{"n_layer": 8, "d_model": 256, "n_experts": 32, "experts_per_token": 4, "d_expert": 64, "d_shared_expert": 0, "activation": "swiglu", "moe_layers": [0, 1, 2, 3, 4, 5, 6, 7], "router_score": "softmax", "normalize_top_k": true, "routed_scale": 1.0, "balance_loss": 0.00803, "balance_bias": false, "init_std_router": 0.0261, "lr_router": 0.000338, "vocab_size": 8192, "norm": "rmsnorm", "norm_eps": 1e-05, "tie_embeddings": "early", "optimizer": "ademamix", "lr": 0.000378, "beta1": 0.9, "batch_tokens": [32768, 65536, 131072], "seq_len": 512, "train_tokens": 541700000, "steps": 8453, "dataset": "wikipedia_en"}
Below are experts of layer 5 (counted from 0) of a mixture-of-experts language model. Rows are named router (the router's row for the expert), gate (a neuron's input weights, with its number), up (a neuron's input weights, with its number) and show model dimensions 0-255. Each number is 200 + 40 x the weight over its row's rms, rounded and kept within 0 to 999.
Before each expert's rows: a language model's description of what the expert responds to. This comes from a sample of Wikipedia text that the model never trained on.

# expert 4
Description: Closing parentheses, percent signs and capitalised country or party names in tables and infoboxes, such as (44.72%), United States, China.
router,203,135,281,184,273,226,175,205,160,256,217,231,176,192,207,188,251,205,211,188,163,302,175,149,191,199,219,216,248,180,218,218,182,191,177,221,230,149,227,242,231,214,230,149,189,152,254,214,178,189,278,180,191,147,151,176,179,181,251,207,224,218,133,144,171,197,175,229,132,188,139,168,274,249,273,247,189,152,177,220,259,203,191,189,238,183,216,248,221,218,241,204,252,216,221,193,260,124,235,137,171,225,185,179,167,169,189,163,240,163,212,185,192,173,204,152,186,171,217,173,192,188,83,143,227,190,210,223,253,235,133,197,273,146,201,131,207,232,257,235,266,255,243,238,256,162,163,145,235,136,225,225,225,201,207,248,174,226,184,175,227,194,168,217,222,267,166,280,123,191,224,204,164,179,273,192,273,191,235,235,246,184,188,191,174,213,224,289,203,214,155,208,253,251,225,183,218,189,220,162,203,191,251,174,205,153,203,156,207,284,225,202,237,176,312,248,156,228,97,200,196,214,239,184,135,150,195,263,150,178,196,214,265,226,164,246,312,184,227,223,189,248,264,216,117,143,158,142,218,206,192,148,219,211,174,232
gate1,256,211,199,139,211,152,184,191,260,209,205,241,177,173,189,181,255,111,219,194,268,222,211,212,241,208,243,157,175,157,189,262,206,199,193,215,208,247,205,271,205,194,239,153,154,198,247,216,186,178,91,207,188,239,225,211,213,158,184,232,246,153,263,153,158,160,201,186,241,174,195,190,231,213,189,185,254,199,262,205,205,206,223,171,219,171,149,159,222,194,130,221,150,217,193,225,206,201,218,158,193,199,233,237,179,163,208,221,205,251,217,182,174,226,237,153,177,140,230,211,210,198,237,137,149,245,311,212,260,211,126,161,184,165,168,146,198,243,206,170,193,235,219,166,218,205,117,313,195,103,223,186,225,256,118,242,180,207,255,180,248,193,154,194,209,213,285,211,135,263,164,171,286,88,160,178,200,200,179,188,208,159,249,226,249,139,155,166,205,207,128,143,180,170,135,248,219,157,158,107,250,163,192,284,165,229,181,247,204,172,196,202,176,183,194,175,165,219,177,209,210,136,205,156,152,252,175,282,262,225,192,193,194,205,216,152,222,185,208,193,216,166,222,140,241,203,220,172,192,209,214,309,141,237,86,268
up1,186,237,193,139,222,224,236,172,153,194,167,202,147,187,169,198,201,227,208,157,286,195,236,204,145,177,216,148,203,130,174,209,230,127,179,144,198,172,242,159,229,227,202,168,175,142,250,179,197,186,262,142,174,255,200,225,237,110,199,171,236,241,204,229,138,201,232,252,304,162,209,220,205,217,243,194,251,187,253,231,252,267,250,150,183,229,134,162,169,151,194,222,187,284,205,235,216,237,194,166,226,202,217,242,208,226,212,252,231,139,136,187,125,199,224,167,220,224,204,216,196,171,156,166,120,193,241,217,265,175,174,145,211,190,206,229,169,201,233,187,220,205,207,185,199,215,179,144,200,216,154,151,180,216,217,223,192,211,164,221,226,197,123,154,174,233,213,187,151,278,152,158,204,169,225,262,215,200,154,226,125,156,263,154,218,146,266,195,236,251,146,218,270,225,198,208,219,213,255,147,240,182,214,232,79,244,260,205,142,165,133,255,186,194,285,249,109,191,136,224,138,133,224,187,152,182,212,162,165,155,165,124,211,206,167,167,192,174,217,221,235,176,229,153,120,166,240,193,266,182,129,298,164,256,212,231
gate2,295,220,141,208,200,165,295,180,139,169,230,173,246,185,262,231,191,150,229,170,145,261,194,178,209,232,262,181,193,273,199,169,166,217,144,197,217,240,224,199,210,197,185,200,135,145,228,206,200,249,218,260,169,251,209,235,232,197,180,198,136,210,171,151,212,85,200,199,167,158,217,187,261,227,175,196,248,233,304,215,268,170,148,238,274,180,180,140,190,178,207,248,198,259,236,230,182,184,192,209,228,263,214,201,180,161,190,153,231,282,227,237,312,213,238,193,172,132,187,162,248,173,144,199,180,165,185,187,246,125,141,189,209,226,252,247,217,220,220,233,172,181,159,162,197,262,213,192,249,224,194,191,157,175,147,217,206,238,215,270,198,140,247,247,139,267,201,214,181,234,246,176,246,283,199,147,240,165,221,185,146,200,219,207,216,238,259,201,198,119,122,246,208,221,257,162,178,297,160,208,236,252,223,196,222,122,185,133,251,238,299,207,227,188,211,141,196,231,201,203,289,208,232,273,174,226,150,171,177,223,233,176,240,214,175,224,229,162,259,212,235,203,144,231,226,181,142,211,214,220,188,186,183,224,214,259
up2,183,301,192,168,155,198,227,203,202,240,221,200,297,182,190,166,186,198,206,202,107,234,174,241,217,187,188,178,185,217,247,208,219,136,299,216,207,226,180,244,286,225,276,213,94,208,234,204,224,214,194,143,142,201,216,276,198,215,166,210,230,175,229,124,222,217,164,217,133,209,190,235,144,188,181,209,175,283,155,218,167,239,237,183,209,239,313,195,190,144,179,197,174,258,168,209,231,227,199,220,189,189,125,153,226,150,174,176,178,244,210,244,173,216,249,211,163,237,175,198,158,219,182,258,171,245,125,201,135,203,245,246,233,185,201,149,209,227,160,200,212,246,164,279,215,242,238,193,130,195,234,175,182,233,208,135,161,158,237,179,229,185,134,149,211,211,226,198,194,172,168,178,266,221,209,267,178,142,215,209,188,202,188,155,53,110,126,164,184,241,219,144,108,203,158,165,306,266,204,239,208,205,234,228,230,201,167,206,223,192,179,200,185,186,220,185,188,176,259,174,204,227,181,220,233,250,197,254,198,193,238,196,193,215,186,189,185,208,208,138,140,237,151,187,235,197,317,233,176,139,198,192,261,175,141,128
gate3,185,115,206,187,208,269,206,139,192,209,248,178,158,212,242,216,249,233,257,294,220,262,169,208,232,151,191,223,234,198,253,189,171,213,157,264,260,97,255,237,211,267,212,208,230,216,177,165,264,189,197,177,148,165,251,160,128,182,223,172,253,191,185,209,183,201,166,194,202,215,187,219,272,192,161,186,188,227,297,153,216,193,201,151,205,223,242,213,203,256,153,165,229,232,179,124,187,141,204,188,211,199,166,245,240,203,177,176,231,224,178,213,195,143,243,177,189,219,259,229,191,139,208,111,218,167,181,230,231,268,169,116,192,176,217,156,187,130,262,209,248,225,196,186,220,180,222,183,145,228,178,234,273,194,184,208,222,161,175,231,134,207,167,209,217,275,258,231,187,147,121,167,257,168,251,232,184,200,107,122,227,249,180,228,170,192,149,194,183,227,215,198,277,213,247,256,204,187,201,221,279,260,205,186,196,175,209,243,265,239,167,186,282,144,311,170,190,137,153,201,187,181,237,224,185,139,199,166,150,236,230,213,149,197,201,132,184,257,167,242,198,295,203,184,180,186,231,182,220,246,225,150,187,155,227,315
up3,232,219,251,214,193,235,190,183,146,251,266,155,243,219,179,214,133,278,147,172,221,167,294,150,184,233,243,202,163,186,203,212,171,256,213,194,183,260,175,195,218,225,128,193,149,211,191,209,254,180,220,207,252,251,224,196,196,190,201,197,187,206,197,178,196,186,260,189,310,185,252,217,234,131,130,189,185,172,149,215,194,196,222,228,249,137,176,186,187,193,214,143,194,216,137,195,192,279,153,154,223,188,220,154,123,190,229,167,183,215,210,234,242,166,190,194,224,192,164,110,173,133,180,204,155,138,235,159,207,95,156,129,121,171,215,237,180,179,202,128,154,246,216,172,288,198,174,250,250,159,226,195,114,171,190,170,144,161,244,108,125,147,205,204,179,183,177,243,144,205,214,256,87,216,191,132,198,177,260,204,184,199,201,231,171,99,221,190,208,224,157,246,166,194,210,215,143,235,266,177,221,182,200,142,246,196,219,147,252,141,232,247,188,217,175,164,163,184,156,174,224,253,204,191,140,187,261,187,200,135,112,201,181,212,147,175,212,157,209,207,212,148,195,124,124,185,197,188,197,151,177,194,216,247,212,122
gate4,191,228,206,225,228,183,198,182,116,184,193,129,194,245,224,207,213,170,208,207,234,193,189,181,245,192,233,216,184,228,235,172,227,202,244,216,190,142,207,176,138,211,192,191,237,164,182,196,321,213,230,157,162,210,194,134,273,162,183,195,198,185,203,197,169,215,144,236,212,226,208,186,217,195,226,166,245,211,166,176,176,154,307,240,161,157,219,223,246,205,147,204,191,245,165,198,138,184,102,143,200,188,198,182,90,218,173,204,231,134,129,237,209,135,215,238,180,153,249,257,191,252,118,207,262,266,143,210,147,216,201,180,201,192,242,165,210,176,203,187,189,172,208,185,127,197,170,213,183,202,296,190,218,81,203,189,193,196,225,174,188,103,153,213,177,221,126,243,186,213,261,191,255,188,176,201,298,301,237,180,223,228,271,235,240,260,145,245,183,270,192,205,175,180,187,131,218,245,155,196,220,195,257,241,135,148,194,220,176,212,277,229,188,262,138,220,192,180,145,221,196,206,85,217,217,163,189,140,126,150,237,205,219,252,232,186,136,190,277,243,231,193,155,184,214,210,232,172,221,249,139,203,138,220,214,232
up4,234,221,198,211,194,268,204,208,231,181,205,128,166,182,217,252,242,132,235,263,186,280,189,178,227,175,192,217,168,213,213,193,135,170,198,275,186,222,165,175,129,147,231,173,210,201,257,201,189,181,218,122,190,202,162,239,223,114,127,230,257,234,203,250,145,139,178,288,171,264,216,242,183,124,266,170,299,153,111,226,152,203,199,187,243,216,262,161,224,226,182,190,235,237,202,228,338,253,219,192,176,242,211,226,149,259,196,208,263,190,272,190,179,186,217,261,222,192,194,173,218,227,130,187,207,190,201,183,170,167,207,173,168,236,257,162,281,200,157,218,199,145,216,200,197,198,102,116,203,254,238,144,188,224,124,177,174,263,237,270,217,234,191,268,185,210,208,182,203,223,210,204,179,209,238,220,203,168,165,214,161,179,207,204,237,258,155,173,200,207,134,189,249,125,226,187,125,247,262,174,180,176,282,184,148,192,180,228,169,234,153,214,208,258,253,219,269,199,198,184,184,157,209,244,138,189,274,279,185,253,186,218,204,211,190,170,258,245,200,227,165,228,190,275,219,208,122,173,185,192,179,199,176,243,165,235
gate5,319,166,248,309,188,250,198,155,214,168,224,122,127,233,184,215,218,251,202,193,100,243,190,120,208,208,179,103,203,181,218,192,156,236,215,199,220,149,195,206,268,174,173,160,205,217,232,301,246,239,179,173,209,210,197,133,175,120,144,269,209,223,195,177,127,206,219,129,173,273,264,242,222,123,234,204,150,202,189,149,167,140,210,139,208,196,233,189,190,224,208,149,177,186,169,222,174,149,192,245,176,227,202,216,205,227,197,205,213,235,245,241,162,186,228,194,135,207,212,268,199,209,219,201,222,209,181,207,267,228,168,147,150,227,247,173,159,180,229,168,245,222,190,189,225,198,159,316,177,187,220,201,199,224,241,185,262,167,144,124,183,156,213,285,221,213,222,222,193,230,154,193,120,231,165,243,269,185,165,163,187,207,230,181,161,217,220,150,259,140,194,149,144,195,161,248,171,260,182,216,173,206,239,243,181,192,172,169,234,199,180,224,188,152,297,212,248,173,221,206,200,200,207,170,152,165,201,251,185,208,112,286,134,179,259,187,249,192,177,251,253,268,123,198,156,194,197,235,196,164,177,224,166,160,148,215
up5,176,240,228,189,166,146,159,163,261,161,199,225,258,183,145,186,165,243,133,157,280,180,217,225,125,189,170,228,170,231,216,184,139,88,274,313,254,218,167,141,187,220,221,248,210,244,215,200,220,205,234,273,151,147,210,219,219,200,249,195,221,173,184,173,246,166,222,194,226,198,207,196,172,169,222,227,194,212,165,155,230,234,161,181,199,265,240,219,204,189,213,237,247,194,158,174,204,273,206,213,131,200,217,139,194,122,155,200,253,222,174,218,216,207,201,94,304,218,193,168,261,219,199,216,222,179,235,157,168,156,169,224,199,138,232,285,257,173,173,233,249,235,245,225,179,212,239,145,149,189,204,119,191,195,180,186,253,215,271,215,174,192,155,117,162,203,156,214,211,223,238,197,207,216,225,201,171,204,203,266,240,176,189,268,209,121,208,163,237,258,113,240,249,155,148,193,214,193,250,207,238,215,175,165,261,266,204,149,167,192,223,149,238,257,190,218,213,184,232,288,181,161,250,254,171,246,145,227,258,232,200,237,235,177,214,141,144,264,180,154,167,144,245,249,187,237,190,152,217,250,154,115,234,175,204,155
gate6,143,158,209,215,250,224,236,156,116,192,214,229,206,290,170,171,166,122,174,172,229,201,193,140,180,156,272,170,148,286,233,233,213,251,187,232,230,147,194,221,198,167,204,172,222,164,181,220,214,178,218,189,240,143,189,174,207,207,135,186,212,224,166,262,262,202,284,217,131,213,109,255,200,230,207,190,279,205,226,148,182,214,266,205,260,113,202,230,248,206,177,190,227,160,200,210,283,186,286,193,135,199,216,220,192,156,221,212,247,123,212,200,78,206,239,193,182,174,242,205,239,220,183,141,270,237,232,228,271,263,220,197,242,161,220,249,164,234,232,213,198,171,177,177,206,146,187,176,226,168,190,247,281,107,216,188,173,150,146,144,210,235,213,187,186,227,165,225,246,227,131,165,157,155,232,213,248,141,142,246,174,193,194,248,132,305,242,209,226,167,204,204,260,199,263,201,235,200,146,189,285,297,217,241,161,158,213,210,183,165,210,206,219,256,229,215,183,233,162,208,224,228,275,253,188,214,212,245,152,243,192,199,204,182,177,200,194,199,185,241,195,256,173,147,275,160,197,226,231,220,168,240,156,162,150,211
up6,194,181,157,109,191,197,116,180,109,203,222,171,180,215,244,202,220,186,160,225,233,212,200,174,196,232,143,244,182,227,168,188,195,105,226,261,220,190,240,206,249,286,168,208,195,241,90,264,123,149,243,177,261,154,202,225,132,126,240,257,176,187,173,191,180,232,233,163,235,261,209,124,241,198,224,202,213,184,202,155,125,255,235,179,208,220,194,221,179,219,205,191,218,221,251,225,220,184,153,239,230,249,194,192,193,145,170,169,148,186,229,196,136,207,193,264,173,204,234,222,180,104,262,153,129,247,209,274,135,230,233,215,167,160,173,188,212,208,220,170,197,207,214,198,188,276,223,212,230,234,197,258,234,183,164,217,268,172,228,160,194,277,318,270,152,234,142,195,261,202,163,130,265,215,176,250,194,186,202,160,167,134,202,225,152,214,223,256,150,139,146,211,219,213,194,175,194,305,201,269,226,249,229,239,135,180,204,211,228,183,176,218,246,221,279,190,160,167,199,218,235,181,135,150,209,285,225,202,215,185,101,245,195,259,206,170,201,197,193,230,180,171,139,204,191,215,199,213,146,156,159,171,168,196,192,212